config.yaml
num_hidden_layers: 8
hidden_size: 192
n_experts: 16
experts_per_token: 1
d_expert: 448
d_shared_expert: 0
hidden_act: "squared_relu"
moe_layers: [1, 3, 5, 7]
router_score: "sigmoid"
normalize_top_k: false
routed_scale: 2.0
balance_loss: 0.00533
balance_bias: false
init_std_router: 0.0263
lr_router: 0.000969
vocab_size: 30161
norm: "layernorm"
norm_eps: 1e-06
tie_word_embeddings: false
optimizer: "muon_variant"
learning_rate: 0.00225
beta1: 0.93
max_grad_norm: 2.0
batch_tokens: 65536
max_seq_len: 1024
train_tokens: 509300000
max_steps: 7772
dataset: "wikipedia_en"
Below are experts of layer 5 (counted from 0) of a mixture-of-experts language model. Rows are named router (the router's row for the expert), up (a neuron's input weights, with its number), down (a neuron's output weights, with its number) and show model dimensions 0-191. Each number is 500 + 40 x the weight over its row's rms, rounded and kept within 0 to 999. Numbers have three digits each.
After each expert's rows: a language model's description of what the expert responds to. This comes from a sample of Wikipedia text that the model never trained on.

# expert 14
router:542544513453510556476529488438518455540490454456463550570497486448510504583533514452516528467464467547436469485506496486455523514466538510481515504495550523487485461462476489457529450509426521461474448455464501531534499453555555464481454548498511454574586512474465462449452564457536437463545464506476518499397477522541469553475456484492560518515513545571540453508555484529451450465566417467553439513545489465458556532450559464551575528453501482501478512460567507531534534476504545523514520514506495468575506464458550468492509505569654515511529497438474479526473542492522511463
up7:488530509547472425491453494489504463498548529486528517577424456484485517487524493483480520458464511569461539505581558499477498525512538498462508486470487533552458445485514506538497504501459561489541520517533494518484525509595506483494474547451504567495434513486495562434569490447490540515506454441430469525415493558545551516556473495538492458457488583556577482561549444436553477443572458535466458526570475492448505476535519492377504454429528482530492473454465530557514534497483460500494551465557600521542464464443512434505420499497537552497471481449515459508489484432513528525
down7:412475456470517539544525527516455521476490510511505497420537557460517479519544554561502515577517580501436492556484502431528468549455466501541465472529530481502468526501475530563540470509495425489457527458520540463465504534531602472567513526483515435489498409460514463575566499503467467500466595522540519516559520445507465515424447457512438436518497531500464539482419507512478478499574449561533482473561536489533452493550473551571444458516447518551437470540530534441428497490527471481512508495529508485540464511585555536559571491532447455517504499546496509510509433507486531476
up8:424505504422441455525498566553529498515543524529510593574491535519433477508511457479555559502431496493428499470481576520516521501512576500497536559441515516506500530519516531439514461486455531531499487502570480488543471484498501525508481496565518453493511502507509565458416479469494453422500536499522452500445486459551468532392500501589591480513532495540509564493547497521455529458455556471461459488558507484416502537518458492547518472467457505505519489498480564493493408502557471476533484486497524489434471500492492440494545563471466436508482465563542436575508420607486476493
down8:464535471506410527480452510503520514507500484561441491477454532527517577539436493526500547526521474523532547477518548499376484490508479492469518431514449497477474475510548543528500543538495540580526475404565492499439541440500534495508441503464508485471500471477474503509579462429484499509409508439461478518549558588425443504461468565448496475549503431473457550508498511489488481460507514521542510479458500616515480522464562531464488555528360524499483544470483514473451563465505565529464460495468549473567500465504455515513520500467518485523579485551469570537511523492497459482
up9:525501537594473562471508472554479516450555477497488534555558500507487510521533517452433552409454484498486447502501546554454560544516604464562498548464505499486459523506486473427477553500517522499509480494500541468453455565597526504460497506555496494493545509509456496498491553501450462501502442500403535486488549494503534457477433470450480489508496545456489465517504467509540402526535502515501452471499432495415527534492478484557525500442500531519490504531500497508421489497497489444460495506612584504595477546503490512462471362502462519490529534450533584478565516450526466519
down9:503518558478578524502496507435540512532483522622472501481504487475538451415487506533529498539499504499441502508525532486514446485413448409508480437511466542533508559564484536514479487474463499512464450544507506447474490506537473487476504493459542598551519528451497544511474498542515553513460521553518513583481469549513517555566449505487470473511569412486530465505394555483499505524490500496502462493452515442461492471516483527421400436583503419467497487543525499489540434476490535420570498542516519544526468510540557455524534496525543477400484490503486459451467514527512522406
Description: Colons, list dashes and line breaks in infobox fields, plus field names like Location, Coordinates, Website, and degree or minute signs.

# expert 8
router:498556478452506483543472542443522444532541444537498522548557496463520494492519464481483539443467551498420512549507475466496523539532482477510491494510517524563427430507499503407483497500483501484493465472482495467482459497499538508455492523567497459517567478540483513504463516502497486415643412507547527560559507467550476530465490571541457530476627458517468486476544512483426422483487472489525489584533509435454523543502532486527442503470490524488506520460522477533494490477521581521479446448569486530617503500461469483450503491525622502495545502461482425519457490490456540441
up11:494454511494494477514499523455454406520468365525528454491519505529574515465471518514542481541407554513557554549486547490480562552474515527474470482444553459486495456485500557513459503462388460516551526517410536428492530501516513580491473478571523532579414423494546604485536590485527499500599482493498492559512549444461502475514490473514441505548530518487494503504476495458471555465478545483453473555484548515575522498504534501473469500464571429493493525488495507502417549496525547498488482504518505447506465505503450527510466519491498453516504504514532538525487434444423510534
down11:492448471458486497460503515494478545538480550498474491523489526458490541498453446554490576440470485568540481520481481503512472488482555505545493439590531507470516564459525424440521472525508578552514505497549446557489544505500503477495509469512509520440568502470432549492476459564505435478523625503506540504481433480481447546517465514542500469518545496490401568505468420505512435478535454473452499446476427464455515453561465502550509476507462485551555496479472546559562494578548502553476501444473586614507492479530543514523529588541457505499489479455461552496464497536513512443
up12:511462550522523511501544506493504504384506496489439485456401480531521532486486504524503516450498530524465466560532470397489478456577488437508557478526515507396494508599536502445482475513512447395507500492459523516518555500499429601501514495491440404522472495491469540534526507575513464500544522558522535500493516459490474454605527517499508537479572536494435507513495507505528577421537482520520496392486516494482528488529519497494518538540497486485510463519552493501569440465490420443497516486489527499481519525537500500500535609517532433490503442436549495562520501424525507474
down12:493513463536464544510455587570535528565467491503516467500579499480518500458559513548470441495563491458555520450426585524526566523504425501519476455459587503543438502436439662405503524498488515579473476478455455491462543468496555443508476518500457494495488459471485538462417482513495538441515488475496486536510510443513473547523459488509459489589568483505544555458543425485490497514500503501483586577491451503534487568494551537468546493482483492509470525479506478548459542502501551497498531519472493470540462419507518514557471465468469566534476512551506544491486483531517495466
up13:500450549503447506488512565498490478514470497518470531558438536490605587554453550475521421490484536566448405492518551502526453460484425416559472513485467478513447502612480531469430478480511569546415500524485526581446505486433460457540505468494516526578445565521466528533456481488518502534491453403473487513483496481498490547523506516529522493481493487485523489536562498471497541528485449461529475514490520501551551493543483501537473533544510439498558421521464470517509524419498458484453424518528475477468498432543522500523491471556510449529570506526450502502480511609551528523
down13:435580457469532521514493492451483459501486454405560462464546511476487438494444457585523492533508461497465503572480514438528553526478469504425506493443496536490504502457488456471531457594544540579542477477501536520548490534474518399540517589542567510487444478479533519527534503546482534599500481525533487572500504520445466464533509433494556534471421521536443437490526461491480471536527484502541580575497482490414502477513531486529560507512562542506531485510495512526467466563504519504466583396512509504512546503461394490467467472554532495496506521488525443506529522533477492456
Description: Prepositions after a noun or verb phrase, before the or his, such as in, of, to, against, during, over.

# expert 11
router:516519539501476532559532552428516522525517426502503462583480501423467520565529471502532493507450451471481575530524482504472492462532542527467517547499486553551452437503506558434530467489436534474460460421458471487451478498530506458454515452516476489533566501520480528448512536477481433414569476518494506535496493505518502496490458540530466520441557471532529462512526521477500419548493435470562468486555501455422511552425486503498497532528523516500514514498510453505534571455539587582491472533558524476566536445441473419429515524544607507493553519536506453561476543541499589487
up7:451483508501466502503507471524508480578467494491490510470486467502532462560490545492407508505504518478486519500510405529554503503558495597461522524514477501531505511498532450551487524527561532492532496592505514449482488464402473535472523422398450554471561427448472505522455492478610412477550497488492517558492526472530551510513462515520467556486519495466483508493492482526501483561436499440479462520550501512504542471567479471500527547493495387418519567578482471486492544490568532503502520468549505422469561516501492560447470506469548456459509535482507506517367489488577515536
down7:567516511533497511543529484453529532548585483522528504477529623571497521445501493556461499414509437511438479472520495513491565557497482553408483481539515495505518469500444457479496501508509537496501433531488467489496507523466495463546453471578514552523523502443485472410488426424483514477550509593592580508556507529423503479551494485445567481604510493538448468495522535438484552438515537499432491538453518540503551504480433516494502514492465537515488488494495429503490479477499467461493455482513500512467474471489550533500399440469537559527541465459597509451489518485508519463
up8:497405475461543509510537462480521525509532464488509551525505513470488443469538481499512529487422525499500529438491470500486551541546501494522448485458491521643520548592504464470538473526475528487435464500485550447463461561449526528557524531533501477482507492454534564513500511487553548448535458435546476487462507428540551443513493505522424596551510504432481497530460476454465459616489524554477536488509437489493472551552507478522461480546511499527417471453527481480464521465539454510535518399538440529501516517538499385493488515485484504425519604475578529494485506516519509507
down8:501465453520492479463431520515503496506534517449442481471528513510469481402491527535475571473588495543524550449524488515505471466493570502529530464513365444469469483466502555510490586526520506503575509506447474523504557542489511497417513501496511444539499582558459406525487509456476444533427545447435557500512449572559532513465541492511488493495471493481518483449488530497533526502509411480413515594523512490506538531506523531497509460390438512507424553461497455439544502557544528480480479444503497482523442501587555493509502401502505483489483516518499512528530487532460459507
up9:472503449528453494580543490496566527543508502490433584549463525549409539555496512491469570522454539508500535439518515515398536481506498473552484484538492514519437475464465487469500533546475489517494471456522491504493412493480464499481463610490435467565460503465515511498455456501501435507482506538586458470500464515462488490567445439498435485464492501430529461515534500451433516458461528550560417469499500585512501506509517446508457514503544584523569502479518510534491541425629534510515460555491503433515518503480499499513521511551519511532474530577464489414545479513500573497
down9:527463510523498494492510438527514433483501526499560491492483514499507482549517585515516492572476572475524547484520463483401480511477488499453463548598422490500482558535431408496487484498510501497522456499456489474534464551548546515481495522507507486498482523589488465454523534527394382487458437514461492468505505418483548522517514534582399538444442515499470497467495527512508474470497513432460501450560458449490552522502506418498471516500456563501567500473577501491483485533519494525529521501547521484455426551532502458397613486552524548499506563503479514499464550481550500495
Description: Commas, and, or, while and &, joining list items, dates and clauses, as in May 31, 2020 or 19 home runs and 53 RBI.

# expert 4
router:457549506399444545514478546433486437547518496531521491521483508492500512553462513476530518497468526553407558505577462434453500518557539485518554535438540580475500514517542506487503529503479462519407449523508467528423551495601543449428523519427529465483564504477480538490532566495519453488574454504504456553524489501511530541511535519473444519468537506457454526444555452500468486520588487452540452470519502477444552472469521490490497468544510497480500501514542420503468619479504640515523430486545543479531516491448509503518504495477566501426506501494480485515473476526546524478
up7:543469469457573508516509505464490448518494498482556483485541495471466497495550535454545537432519545479544520448480522525477480546572499475493516515495472453521523535422492514512510498467423495524551426497471492526518414498566509532397465496517532513489456463523397482429532525528503507445495475506497445498554494498520499461466522516521511512460465522546435425509501634480468509515552572571540487523484491522546501526379438388518505423529494499530516475518582559486526510495484530558585517475500523499507516500462439502514445519544551414552470470550518501585483493441510485521
down7:508443462500410512494499558521516434387461426434541599516483499441536514563566429488546449455494495506439496540444556509527477550472521493506524497471490489469446443497470487492470439499492516522530463555438523529467460517565622523478490499547492487500456468526493506438505457488573525548527408504498468504464509495485446547488474459546534504473412512548547521445523491535504509452548507507488478527477483542537461479511505519485563573542534523502519519488496493537590586500549501504558454593521416500505555438506490490499467533540441457498519535477574513436513474501500495473
up8:385511479417461561504481529462547486518509481527509539551473492514446448510420449481526558591447493520466529477554461536499501463533447475488481510497505473442459516484476479393477452465458544545554511512504536489472504536588472523518487484407567517464523479518532516559521473414479544541548407489569450565537496495464475492533612492452496504544465471521456431549552483527531534429488468501547473471503529512488504475415506534543522505503516461456540478445495528539498501480591554504431502484496581511539550503529564493553445492498489521468492497457522528538451476502544524523
down8:548466505512475499475531522506493496476522555472543490533445581421512488476542514440508522527520460445468423477474496466470462615541483523507483469543460468451497492493486477488498497478462488498456520507519459539492433492508539546497466411527440425489560542508563539549538484489504571513421448489473512520505481542533485445474459566532465504507532499411526459496531442516457546567531560542493539556514546558501560523543486420483452498408488494499506567528466411481522523476465487450527524467530406488570478513523529548483571448489545534493565483427478472547504495444448435565
up9:481500448561500530440518435496541529459566522520449438504514532535536464515513431527511515501516458493459515457464494592506460510502461501511507573448493500499513452602407552493504487479502465446492487498543556468413528438452545481443495515520460463469488510500493490508432533507514504453501512526531518507555588467475480460522524500497514548500477472555508517539529564492490523530468468488515474507470528494487532625501529500527547518565512511516483518459510465446446518505408519577496493468478534438530579491456564498523397537515569441466524518396546532557495465559380475468
down9:476591507539536515539468497403544504512493462501446430598496539476507476457512481503454575436517517521498381504466574500493480496520519509475519413517465568552422498439521489556526530511509517426557427512503476512499439500500463504501525498515499499499502482487495499555502483507518547501514542507491447477509484506588491512515540482485483454509469472548555515441558526529533498583502545450534473550534556512512449467525531486385472454550523472482490493476520459453511507431569448512514506615505511567537567505517482440434521534402496524507511478594501465429507480515546509518
Description: Sentence-initial words like In, However, As, For, plus %, dashes and plus/minus signs in tables, and mid-word pieces of titles.

# expert 9
router:550588520454525499501474547425524400515543472450490519528540509493478559468483531472468526493435493545454589537515498475510519485556534529517477538519550552542405509543475537466581519432464485465520446528504506454508452504501569453449533548536515506502485573544466525520426514501443438459531463506491493531452508485495500517444473558514490557481590492503456473449531532517535456503526501514481428480520452479501542472393530500526454530487474508473518566497547534481486500465498580535453431499519535523579587486491514438496490433500587495493495459479495410552447478492470573461
up7:519507530561493494529443499509479531568521488540514512465455503486502432473488510486537442492504539518584469451471502460539558494467477526455538482505573493503511511483502485494565469489425420541535459496502469497495406495513502516479435502529443630525409445502521545533494551552460573546520591456531492539368531529529445525521540485523485524573493476501580478497441526499531516520427456477506507500471526433524597473492542476499505520422569496470481456513502505529525484464460505499515522433529496513496526534569534466488458471525527507479428576467538467482471455407490539450
down7:486466518511468518491503504445537450486478503490508465492585550495526524509577527481461495463511468459485534511512505544523519497499586450529455605506377519537531516502484441510514455472515555533444487523487516452598543568522493535500523468533548482461562542530508467524467467492519497510529480478583512569525537469475525488510469529492502464569545525504489486457477491478532529417522446524566477429460497561509514566436493498612500516575426464539487536484415484398489468595535487413538478500524509493472477528483506553405519479481504523513478515513527546408564475494478491477
up8:492509497459523455532534639496462560537475437498498486511462485543507484428530500502511501459451498564488526528493499495473514472511520432518521516487567480485546429440542502497495454460536501521463466474516564523437495584531463596452414473435528550529502527560497474536544515447523511520531485508433484500619436518446530451465477467539406561467509503471508455508497630512499501557505515514488503459491506459529485488526483504526498475494540530594500535477451542554511490494554430503537447499478467514514494490477440428487549531452466515525464491486455552509617469501447481467
down8:491485445537571557493512415517455521537458523462522520525485478518520517510525452475424490585499574479507422500568480430469491526567527475462471508486428518433519470522515572533472422529546482585526526516473529506573496525519526435550521524554467501518402470522498497419427490503449584477524505506550504479430536464443504423524465505527538491529520496493451500482500472550425508510503506607476597480472567548428501464490540496590522529524560506533511494514503499487512491489496499532459549463487445524505561479498414497570495480502454539476510516442500469484505559556478501459
up9:509527549471507494550468494575494502571612473490501539541496510486496512488432461435499592533583517510563524494493526537492517565616449504420463514474470558421523504478524558520502485463505457483488467437513558482489581489568438506475489493522497503473433478359465499467538510526460504501514517573499496455464498488459528493542535524509485472483500506491509524458541488467539471472492488415519505501448493496442502583593442469459475529481489523561381472499488461447469514489517544479563548494506452522486535534449523495476511411513453515507511513523534503489519443559444534545
down9:444545500474469499429405490488482511483515519491556626467519491511398503457488523516502499515502510477489503517481522489551418449526496528430523447468480454431533456494466531605535481497589550471485520467579478518569507568508512461494559502565468510490510431434483449581462507494499523508493500507552455461497562459466496484480611545518477423466464447477508497511468439492454533499533519520518481433479498493444596420571527557505475494551463458497471477560491448536451496525565534528488530469515573487542508490545508517525539522518438448529512514507520507503458531567478493483
Description: Common nouns heading noun phrases after the, a or his, often about sport, film, law or government, such as season, game, judge.

# expert 5
router:532566521442503506448459538434555483487533451536510527556506511420461547520562465502562526501454451539462527512515462456509529470523476537541499560483562542501440503444502511458548513478463495463479450459435489540488520500513558443517490567513476486533553503444462523458419551452497473459538428567451497448512548480552460563492484524545457510488527539568493509441532491452461444482567419482533444454542503440434567524484532499522493564507482527490492547496526449487480539457506620547457478502524525476546558449442501450479521541485616523487533494546523455523488520483434493458
up10:510505491529504467517504467467513463532530562464521504428538450438446522523612493526502514418478548554502502487471501492572517517393440489497436462485534482502476492478468513498507424499474479509505514440477484520508462541462495498532518584481529521441497569518457436452516465429416491478515499509473495485476445497462475497499618536554525561482517548504550493441556482399480504505469445480458546558469626529502570517583465582487548523530511489503494574459441451455504527478526549489500533521467492515498492461479517537517508489542438512570539480522511514506433521466576554498
down10:543550531429460405498493520523476530520527485495520494551493536524516457434434529465501496500534472389576454428574431540414492470520503498514607530519493502471520518572462486492494492549477553509493448525543488426495462502517527557441499528540531487560554429513449501514512498579492518512487461496513542532539470485572592531505504429501423494524488518512450581538482490612454531522505488544440525432533478513487477484481524429498417433473470488508481511516454492453508493500436468466475491519468516514523567493539500463479511561474461488514540484571513494530484505459419432484
up11:545559482516465533474522403555483456516537496537450575533591433415500450512521471487558489505466536468467538498481518458430516503465518512535504502519493555473589486469503425402500476494460498525536491505505517499524453594539451527488498483586479460493531556440478476508489488463525606444520524455495538483502463501475464488557455498529506547454493549491495407520567476510408468517512529500472507458514515505521454566550477525492516545480509476513492440537383476495519496486570583492584511513529484493487593480523483451506482538543542458520500499404467497494518543528441478464
down11:483464544463553489463479535508492515479481525446504422472450486538559531495504512441463484442542520506487446511528518492567451419572507449429419459504512479468474489520504463548504567487504507440499564523504454531486507468478486523533499502469458570542474549487494481500527586521520484536470509543491426494542530508494542548509559539468554475543526471478474537519504409426541531496478492523480614473529530491482534531444543466544578355482517475463444450429622458478490600526522500452471493485442498515487454532458507501526459496481472500504571440554516510472522454488481524472
up12:601493498520454576460516450491499466521480538554497491511458528517433518479494492542523560468572511446507412538466470551585455486507464467490508413530501527531458578442477510552586529513505494585507523491501464442507573513510496477522460518482530497440421551528430548504474532431470484592517427478441476555536549467520481500476422498459492500485489501417541514476452495499463487485475507552508524522461480529525496524454430594490486525512600517522508498479486512458480511518574501500450437486446513498446526439496480564481447539547567509518510585503502483480551497510426508486
down12:483488516512504434543500530543537513438547452431507522443497575502539517461526533522543440467489538498428538491434541500507513484499534556549566546554491477510470487498523529487483529493468516447439482448442556493487502551456486540414458489533526584598646469457503503446460460523476479522490504513483527497494451538519540527528499521487513515535519498491560477459498514519519522526564420483538494434512504475469465556484502504461493495504421468470482512406544489550478363425507540523439397495517469575508451485451499474503488467500558531512571482465517470437519495539528543489
Description: Bare space tokens before numbers in table cells and statistics, plus currency signs and en dashes, as in | 5, from 45, $1,536,300.

# expert 7
router:522561474437465484513486531451548429530489517513505535535483509504518469502482477421535532516478485519469585498501460523472544503575483568537476563463555567554459507516501569506543530460516450526486440473466480537446474477555494515457522507434449439512479547539510526490435524410434466490575470537506545500502473532520461482534500503572477510432567434512436480462511530490441484516448487538529420541491443426495537510512509498531484520506468534483523576452544504467474541466546589488481515485542544525533563459481503468486489415623574507485485468482441420551456461476456518475
up14:499514543521469494453511504500389490518491515498433499520500536473539487517475543507554488550485507465477464507472369514548517472527501533543463515503530409476472485476476534486492459496468505538484496452495532529404404365496437522538516470525486525462502455524486536538505452516553509528444512572444515539473570441421474507526497581565536485488530479544515460620525496512517506532496510533491554512549485481515541498514457496500515509513425543507502556464477493554513512488559445488501527529483527542498606478457466402565468528445496448578553496504526506460462423516532533473
down14:527501432488473525518488465440590462590502491404554486484506490466479495545496521481492420531509558549503510507560511480453569486526494522437431488521594564531491487517609502485467549493404482435532479544473503449554447516463586529484537405502450560471520565523500475527551498574540506517510452419519420450547498488507526472501444500469493444449488507546491466492430471526497491500517523552480421480520518524503501497417409527481454481482500469499502439514533481516457529545518525569491501525510549534528502475518533472493553537510533543530499501469515534415473467478542466563
up15:527428505495453502555554470490498511425419465488476473474516543554471497463431576495501500508402564440461579539516509445526407484476464506482525466500540444544500491475508443455518528499427500464496550539517494511505581502487464488557439496483487527510475508548546457468438479429448542531512557480502465527527544475534488536499581533574509512506501502621499508486535507468538501634497455494460518513489530523578523511535463504505442479508532450485520485569515416498503495522504522527507551541510479453548460536488475511458563473552431532491556506393467488526504516438502475446
down15:477489456564516445551580568498562465554492489462524611524494554491471480542501479519587486500529478531414477543458500448472525542421470497517430540475477535615515518491512535499548512509526586516509516537574495448502456466386393474502469468479474531511518433473465534483495524488496486496544543500540506439426476554501485490453494568460442571517515520502465461465446483541468517519472546499545445488547437480512483544470554452537552474510464469491556494464491473564519533544566527506433513474512473435590494429481478486460476517523518508519520530486474497472491496509508457447
up16:485491514509542471448444498503502535530564507498532479509499507507492504547502478457417465495462504495480477551546419473478504460570588569462496490514491463503499533471527553543513458502560504555486531424505485521431493531507484524475477500529533523480492591561491546505589420499485506508581488543470573504373524515456480435501518458497480613491527547483557486471460479451489438493491501510552439448478506529576476500500573559559415499448519520538528479481482458548472552492531476441532461480498432454477487507498434492509489544470541493428441556491612491529545460481449482501
down16:460555541512465450486503521514425475544501447499536478566502480528505535492466529507519509536488491474502504479546482501496509460490493508515536455530490467521518453475531507525489537474414531394426485497510544515532638555446566439539492476494474503422415442535512548479490554490467488499541517517538499472589543517655454593464463436505465514481502493420487531492513470472491516491479508533522504562574560492398553528529490523516541462510465496470471404515488499502474503525520469518469494577519523556508491501511555436528537483470505491511513487590508496486400505545518520558
Description: Digits and number pieces, especially final digits of years after 199 or 201, plus decades, scores and distances, as in 1992, 90s, 110 km.

# expert 2
router:573548492498464462517520532494524461518477461481488503519501474494516519457534421439446546471452506501471546487521468487429529427561520496532465600461531539558439512507559495477521517551446508488430458446488460494435459529525499498444503463444422480508503483480455521416493572496547484441517488505469541494489551537561492462523465499569532529518518447493492515510495520467484465490487466466521441529526509470462578499463607486543512509442487539487477569496532435535467561421483565510454458513549545475600576448454555495525540544528627489450532516510461496504480529487429499473
up10:569416471573500491528491499480468507505504518495503559440498484490500415443551470483475517533519528540483498564484535481565499493467496489524595561481493581476494520464505528505514492529523491551464494426439529470513467442466529516407527487464499491502461441453499548484407563493535480489448492447468500504436557503602522540517501500497465516568501423544542545541477500526498489497447552435487434565494500507571544515456490426494483524456565505454511561503518497484501506564533570508426534514524484394458468459469534473501500480482611411486554506477466516569495502551537484484
down10:430475475443499501500476417461512527519501436467533474460536545452548396515594521483521554497515525485529531513581493562585474486519523506495548460493485472500502451565499547479519488527500489452502510499475567459470552501503453533518506499505500467538460431504464506479427459468502463498464419494514520555509512458575562498531459495471527508495421528532452498557522455488494479473447522541470439492508555410510529454495423533495456525515521526527410489451522427436426463498418519458455499555525537443452471597463499545482513468499463464553540446500524517459473555567488418499
up11:487504523479578564480534517491523396502514463504482512521538513482498501522502457587542580438501524515495476476492485590506497488467599372472559520486451498528510512478424538534501579487507516581548501559502481478506494505452493518472380528546570524533485499499507488498516486470510395499447407503471490513465546449495464498437420553551500513484569494474483601517478483494435434507480529516467556517480450482438450475468442499500511532541527486490507492508516580528475494433500525426481582490482565413547495466516501483524508483551506485504460546541497481513531488483488537518
down11:495494558515455555469442420476480498506483521501484550541494435564524479444531501486547543411462503537473499493508453535507394446502555507517507427511506446458457497540499449483519532421508416531519596496534507466542507426486470486473520518497491516489498425491499529488537483441508512476491488511484480557516495489531485515509429482506523478512555497498480448444519467585507481547532468538518496537451447499529441536558492490407511541462515505460471513502513502509601551509506500462525486511524472441568501441474589441561563535449491570495399526415498522507389507466541571533
up12:591465566479471539500445437464482421499501475497451487550505470457479495538528549550493499504551489505526516446513490490451642509463516500457430543435539529541442477451477528512491513504469521494506447477539409526495437514473537509502631524587558413478498450503511474463510501509484540498532574493502551592510423554485509537536499492530459569477505538492443482541523500446477502492475479507539545475504491470559522518535517428491490454554454479524540546483497469528573535463467494476431441492526458603504511453528431469493561459478501460510495483504511491538501532552472433490
down12:482530577467496484429518601531428523506507442517466477492498585494516478417563490562501466501515489498446509506549474499484495487534530504569558597528617478447545562488554450491438446438518556501446522475510458480498450549541457461547451502440532498521535539472496446467543510496500500470448504460518557527489477456484522527538571509507493548490446502528512498449544518496466409543489568542479461489483488530509519522502480532478475516527489525501451465412538547445441471499500487517516527495525506510596522527522459535543461569528480384518461508531509518420445427464530455498
Description: The article a, possessives his/her, this, and century-decade pieces of years such as 201, 199, 196 before the final digit.

# expert 1
router:532561542499539528516458527450514488522548474516457489554481513424508494520483538481570473536447453495425528540505483462506453513480557529537504569516588565528455463481509561415502493500481467458478430420465504534489483492535514486487461501486474474549531478543436488432486577430514471437539506524500496466419533502516480528531480527547497548475478516534521430429553496517456407488478453522553509478560535481433567514442490516541478564517542509471508542484537469464504565461511572506452484505571497501516535481456535433471488526506655504493511536529507424544468536468422527500
up7:500475565531455521472525531475471523506523559591477525432515488466486544499419534467511533534429501420497427480528420519509518524498498486522570528605531501464478482445484502484506495499473434568418495481513439478466506499541494535453434488546511533550491592515530503498428462502501505525543508504502506516545526476554567510436501539509500484441570463481529459473599464511502512522504494491546560450470491536447486517465421506501475478493500506472499490520509445504500436556485584574515419568526546480522513491437517460444488486457559519497419444564548430533585536488433496510
down7:499504404441461545474501503540525523496502489486465503446464455501449482528480452541495499413479472591515589503481546500522527461548543463528412514489474428438478462559498517470489452547536617438502531498442500570519467554516556532533525487507490494484494478485565557463524555503431519573538496455470493494514495487449472560595578464516542518475486494531529562500482528483534511541471458543498462515542506424473498478488541417416462474573463506504455458502552469455502521455456479506505521446456560466433449502462496510508466501513459514518492428483474549434475440569506533547
up8:509444513530506534511500584512462498484504446553483546495496481589460473515614481444451510515513516482501528522484499491388488404525440489573425487542451597467548520543507544400501535451560473474390558475457501518512506508454577498479499508475499449619484423493486556533545520472508602428493532483514437463431514462547457489528512480525517526482530571464494473523590435456473524510507489520529522549502503508498499460481475472522508405498554504467495469495510544518545498527532525528513432472491442466506451542507524514496527512496519527488505425524525507518487490469505480507
down8:488490480482494547520454490486525456506588504509477497567462500462525455507479526482517515431553433510493455537509443549528499535481511493489517459559418442445503514468517490488500534527506406536500471531587497453469468468517518552543475551430562424456489562469473497533557488515501445497495502557505570542488487541512490506571450504461511498505598483531483503387475586535571460478467537545489669514501498545499534467497471516533520529445518507472496485484536464472500498467532497525506534492523490510592527513555551605488525427477489461460500543494510472503573497461467531576
up9:558487503485542520565488567427523494524493481545478599476515411469502526520455525480489502560506512501485522469484603498413485472500501512554554457503501495476401495394487535509574460535447470410502503485508550438556483592529553543469462509552486407454514575518512495476548547541506529469507500458500438473487506441519490498536483546518571502571501490467502498467559521519415446502510484459501524530467470446470495520482535491424585574567447484496476504492503466506496544526463546519476523496438462476567477388484495486542502591489505508479484502511492473501496496452524531477
down9:448491435494440495469476485550420511502504516518434481497516531561497508472570468538485515509446501416456511585497397554538459499507511525461471493525443481524533475533455453491468562441543498566471453536483513534514498498505436598439491442475527505513449435505488518471517488521559500487547504534517534469556563515509580533482524399503524449457498506520544507513465475465536410555507477495537461495552485503514458421451485514585524508496595528513505471465481545511538501523469436466577505461572480530426475517449508482538409492495548528508488487494535492544490524620480508538
Description: Sentence-final periods, decimal points, abbreviation dots and hyphens, plus row-opening pipes and first names in tables, as in 70.34, U.S., Under-21.

# expert 0
router:497515485451493483537487534446573460478562440495471510542494456440494512541527440472509469509441513478406525573526496505553503489552491500533514554500478488485471464451506534490515496464471427463458458466514446517500511530552552479488446485501491520546474490493486539487491536545498458432632367544499505498517516479566524471507476479525470486491592431523448522463539476457437505485487421498507403585527527458524578491499498494514511552502512557514468538515535532471441532423545527519485467477544549564505476476467517400468538559553616471527469529459514461540497521467490530493
up11:486514525500464537501501499480421447537513496464500487458500479454477498470453455484540565508511500516478490506499428491486593563532516454412505500502497521507485426501563480477540506505476522487406517485557502432461496571446530490497587457570524452479488542506556523449500576584444519494511555515458479481462510479528531527473545493499509539525533501471534537454513458411507502525461529556507474482476477481433512478525498435614512479493492403502425522607586479499515501497488495466454553567515571490520499464450472507456477488513450589572542563510504422496552451513467550532
down11:498492502503482509490571510569516495538455466545496489509488506448491519530523484560541548512489464489468513454466419560425501496481531476445483566556469500415513598504491564491548507484499534354517524496490498544516559541552507514470521514559444522488547487485522500521476463575423535504517493522482433513529442493385488569509411504500460447542528495442460447489500482509510461470484509575418539448548460524519499502553508472480464523530481487454426534493504485488500558494506477498477509416479482460586568446466500425474512557488513483589532483576464454473508514534551526481
up12:552481592475584464502422523462454538507519511424504555515561480535458495457510482507467426477464551554511474472496576562461525488525549593536539509537502543452470527524466494538497500609514493473507535445518511556552545474543422453508509533503492494495448506482452512468515489474455529497458512523434513490472468586577411466475502527512425532462438527497539528541547486517469463454491444430469506570434523504512476508541527449441448503521500393530443486484494499458426519521500536537479543503478465454527498500492484513493425480493506534513511612523447483538540483571493523534
down12:458527509519492517492454578487501567545499477407490622502578505491573559451538477497495463532543537454521534513464481550509547486522501465579567515504518374457483457562510474512485587502490425473515507529532503461546488480525511533494542401554496505485495516484520432461514474531524482502476386501503486477456516472458561504472558476472491499482511498600480557457513493500530463439496482539499425529470495475426500522512444502517488499579462502479519576520496490491500534488498413485480495491524474509505523441458547582452451476453569475468475514569544470432494560475467489459
up13:494512423499470458538539434555451471419450507456620519610546491489501487488526494494492499432500479537526500505597505495545585434541437538480504524530471552546516507472508558554477455504484559475415555463489596466435510500511562504530490453501446513502425483501468443500491576517451460497442578571488523570443405522509524515437495528606491519533487519453412472505455499493513480535490530527567432495474480484457497480510525528496447464507524490494549489462443509530481497526517498498413477527470544503541556459517523502503517480505542530510497541498517506462499501454460517493
down13:518498510498452500548530527464497585549477507531511582501528508505470506534454459518490512518494465460556446398483546507480537484540543507494530498570523510608501420474540476524409514485494531499522496514568500478426476477477552504529458496529506428601478511495501448486522452516512540417436624556509513464541510488555526482534498522484486464527510482487493514506439524469546563517498502475495389553571468477516485459500518513424471457556509513477529480464456453475468465511503467463447597520477574529504515490493508549472552460500509590476599449432492517447530495486565467528
Description: Forms of be (was, is, were, be) after a subject, plus capital initial letters or first pieces of names, such as T23, Ioan N., Chai.